Experts of a small language model.
Size: vocabulary 26797, 87M parameters.
Experts: 128 squared ReLU neurons an expert, a softmax router.
Training: a variant of Muon for the experts, 485M tokens.
Below are experts of layer 3 (counted from 0) of a mixture-of-experts language model. Rows are named router (the router's row for the expert), up (a neuron's input weights, with its number) and show model dimensions 0-191. Each number is 128 + 24 x the weight over its row's rms, rounded and kept within 0 to 255. Numbers have three digits each.
After each expert's rows: a language model's description of what the expert responds to. This comes from a sample of Wikipedia text that the model never trained on.

# expert 61
router:100103110153118120117108130137143176097108127156110143088150086156155130102126065157099147104133137103098154153117111138136108101091137163152135136102159136102125163116163129113101090154118151090117167104115139146100098108100141141158125147149143123142101151098096137081091170152124122164103126091171117152130108100144120148119128111097108170101154107119102139152110127158108153145156114148091159151133098109100113152111144089167168120109121165113161071102096138155125112154131142111091141120137130104109125120158105107138152103121156137162087139101125142134115085153103154119
up0:151145148085156150101126156102129101147146100094145139132115154084100149125141165111171116109153191132162149136068102139079186109126147151096145094120136096123127079120123096123101139152150139116102137141133125090133095107124118116096128130093137122118147122143152105189128148144148157104151113151127170153142139126105112102146141147157160092118180138168124166122121131119133124099091114145110136114117136142128097107112116147130174133128158094146135095083162107081118120099117146148098124154124124133092093106144123136115125132153156145111162154175118099129138155106115122173
What it handles: Election and stats table cells. Cells and separators in election, sports and roster tables: %, em dashes, pipes, jersey numbers, closing parentheses, listed numbers like 31.

# expert 24
router:099104106147118124112114130139140176100112134154108145092157080159156129100126072159098153104131134100096152154115113136137111100093139162152140134099157136099123161109156128116102090159117148097110169105112141151106099111101138143159127146152140124142104150097095139081097172153126116162104121091163111151129107102145120145121124105096111175109156100123106137157111126162108158148156108149091162143137098105100111158113147088165166116106118159112163066094096136151123113151131143107096137121139132110109121122157102111139149101120153133162092134104127138131110090153104154118
up0:140155173112150131124135067080150127135116152100119117117114160107140134150101135079134109089093125156116133129131127107096108117136141155110102126144115116127133112127064113119141115095122143115151116141147143107180142113111122174109159138154125123079128112137149189120108127138146141135096163158165138149128140138101140152121136179122146115146133147116085120121089078119094155136131159158124133114103118120139146136142113164121115146152101079162131117153160102120166130151114078127184123175176147164164135157129110134122106095106131113107131134202113125136098123102135094140
What it handles: Year prefixes in lists. First digits of years like 183, 185, 200, 201 in date ranges, biographical lists and tables, as in "(1838–1877)", "November 2005".

# expert 12
router:141121122161157152112156146126130134153103101133124146084136097161160119131111152153141124132108085108110129178113161145117150098077124116122094175177164097143157138171128105144090135106111141093121143125118146100151139103149122137180111107138115136117106141133105088095174159172142163150137158132116156095141106107096151161123122109118096149155133117136128097170094143082114113123121111143148127119107159092119102148102132099149169107186102128135136120131135148128086122150118105104104114143177133104129108107104177089098157098126105098154090095130125147108110101134125119123
up1:135111138145162135135141137069142115132107143141135179125120124161136158135101122142151131096143106195147113108116116133135108149132131117127149163130139114119108094143112141089178126104097152159131140157146150124130135176131111121134163069082147139111130120168087130168074121154126118109083132132114106127090095118148110114121115135114101120140089130147124156164133142126088094124117143078074149109104125131143105126077164101133127112100104116089091196125124097112091154155130136101119130107159135114124141079130087108093158104133135158090124119130137103106118139113146109095
What it handles: Unit abbreviations, single letters. Short unit abbreviations and single-letter tokens, mostly m, km, sq mi in swimming events and geography boxes, such as 200 m, 240 m, www.

# expert 38
router:095104113151117118117108129141137174100113127157102144096156086157158128104132067152103151104138136100097156152121110138134111103090141165151138126103157139103122161103162124110098096148117154093115169105110143150106098112097142138158128145145136122141102149099096146088093161154126118155110111094167110153134106100143122153120134113098109191102154102118106142153108127159103154146158115149097157149133094110105108151108141089166163118103124154112160068098095132154131108148132144111095150118140132106109128118159106109140157106119158141160090140101126140129117085160107159120
up0:134146141155125135148133139128169078124163111102097148142160123110130129159141125139093132121153093118117127129111145141128138146099201130069173106099112108126158143134131129094118156141184153127130125139133123107101152156122187117082150129120121131150142133133110113135168130130147155143120156138137095102116131112111090171153125110137141118183154135149169130096091128135102146120158156134177125146145125143124140138150092177124107132164149121099085138138155137125108155116137092121153089099125132123110142146073132100088127141107185160084117109126163179144129157118151126169
What it handles: Numbers and noun suffixes. Year and number pieces and percent signs in statistics tables, plus abstract nouns and suffixes like index, addition, -ation, total.

# expert 31
router:091105109149118118112108130142145175099109129164110143091156087156157128109123068156103155100133133103102153148117109134134110100091141163151137134103157136104124165114159126116102089158118151091117174102112136147111096116098139141159129148148143123137104153098094134082095164153124117169103123092165113155130107104140122145118125109096108157100149103123103136147112127161109158146157113150089161148135095103101110155112149090168168120109120163110164074098102139150127116152128145111089137122141132111113124122161107110142157100123152137163085141095126144134114088151101155117
up2:135147161139160115128110134108105120118131100138113132155138193143114175105119162181163146125106133127113147151108148090122101108173135113106183102127117116131137111174105108113126141131069161105163108137098099126149133097078103101137119150120134125156139160203100084132177111126132119124100105110144156089122142182155148113117118155143125090134116123144135077115141094130148063097136116115123127133093149157128135151129104151122139082152118120127126142122111140164145118137132094160152124134138100133143129124128166105111141118128109138105157102143145197126148149108142100119
What it handles: Numbers in dates, tables. Number pieces starting years, dates, codes and table cells, such as 197 in 1979, 157 in 1573, ZIP code 394, 0 in score tables.

# expert 41
router:121113109134123097151140151130134113123158140127121170109152146127138105094156240119156114135135105111122173094151131109113142127116117160114170136160157172139101096178133096172116176143098146155139119108118127147127113143126088133127133137148095143120142121126095159124142137104143116097126100159132122123107119116144116144085099140115130117122146162172141136153139106151099154130138088136135161114141083181114152107093130108148081168141148130126092132148139140150182117147153144155105137121138146124102062159108141113099122123091114141167130111156094109159107141133131134115
up1:176106134140125117105128183116144136165076146111111099113083123143095122131162097121140089107100086108115104118153145133149124131163107112142086121130161071120139126109073181112117141094094134111129106119132151143109088139166142131104138168153129136107112105158089140113107177107137111120094130159106123061105103140125138129177125125106124138127125139092168105101147141141117114175118133165106125122103115105104118119156118154107161144126166177124130132138125085146135137126147084111132152119126161129124159121118108105121130133078159133161153162138141119129084151161134155155
What it handles: Foreign name pieces. Mid-word consonant pieces inside non-English names and words (Nellaia-pp-an, Tjong-sf-jorden, Sele-cc-ión, Od-ell).

# expert 52
router:092106106146124122112116132133142174098114125158109143092150082150153123100133070158104150096138135101100150152116112134134115100093140172148129135092157135103123163107158123118107089164121152091115169107112135148103094119098145144153131149146136125143109153102091144083096174155120114165109117093169117151123102104140120145113124112095115169110153110127104139156110131157112157151162112147093159139133093104099111153114144085169165117107120167106166075094098137156127107157132141115097141118135134111113120119156109105138155097125151131167085138108124141132113094154101159123
up0:143130104122176125136130093119126129111162154060119104127112116103128134136116129119135114105141152097145112085156136099121138097183094142122127099129123129149128143144113134180172117128107150106128170086153159110150137100145152160123113108149106156122132126119114125110150121088148141121131112131138085116122134137116124117120076136134117140166110120154138167141092117077144094151116174137118073134123099139157113124094134111116100146132120102088164141156122110123091139106118120151127098107098111145112083131147151160080132200141075122133160123172088110120133134119153074082
What it handles: Space before numbers. Space tokens between month names and days or years, or between names and numbers, plus closing parentheses and percent signs.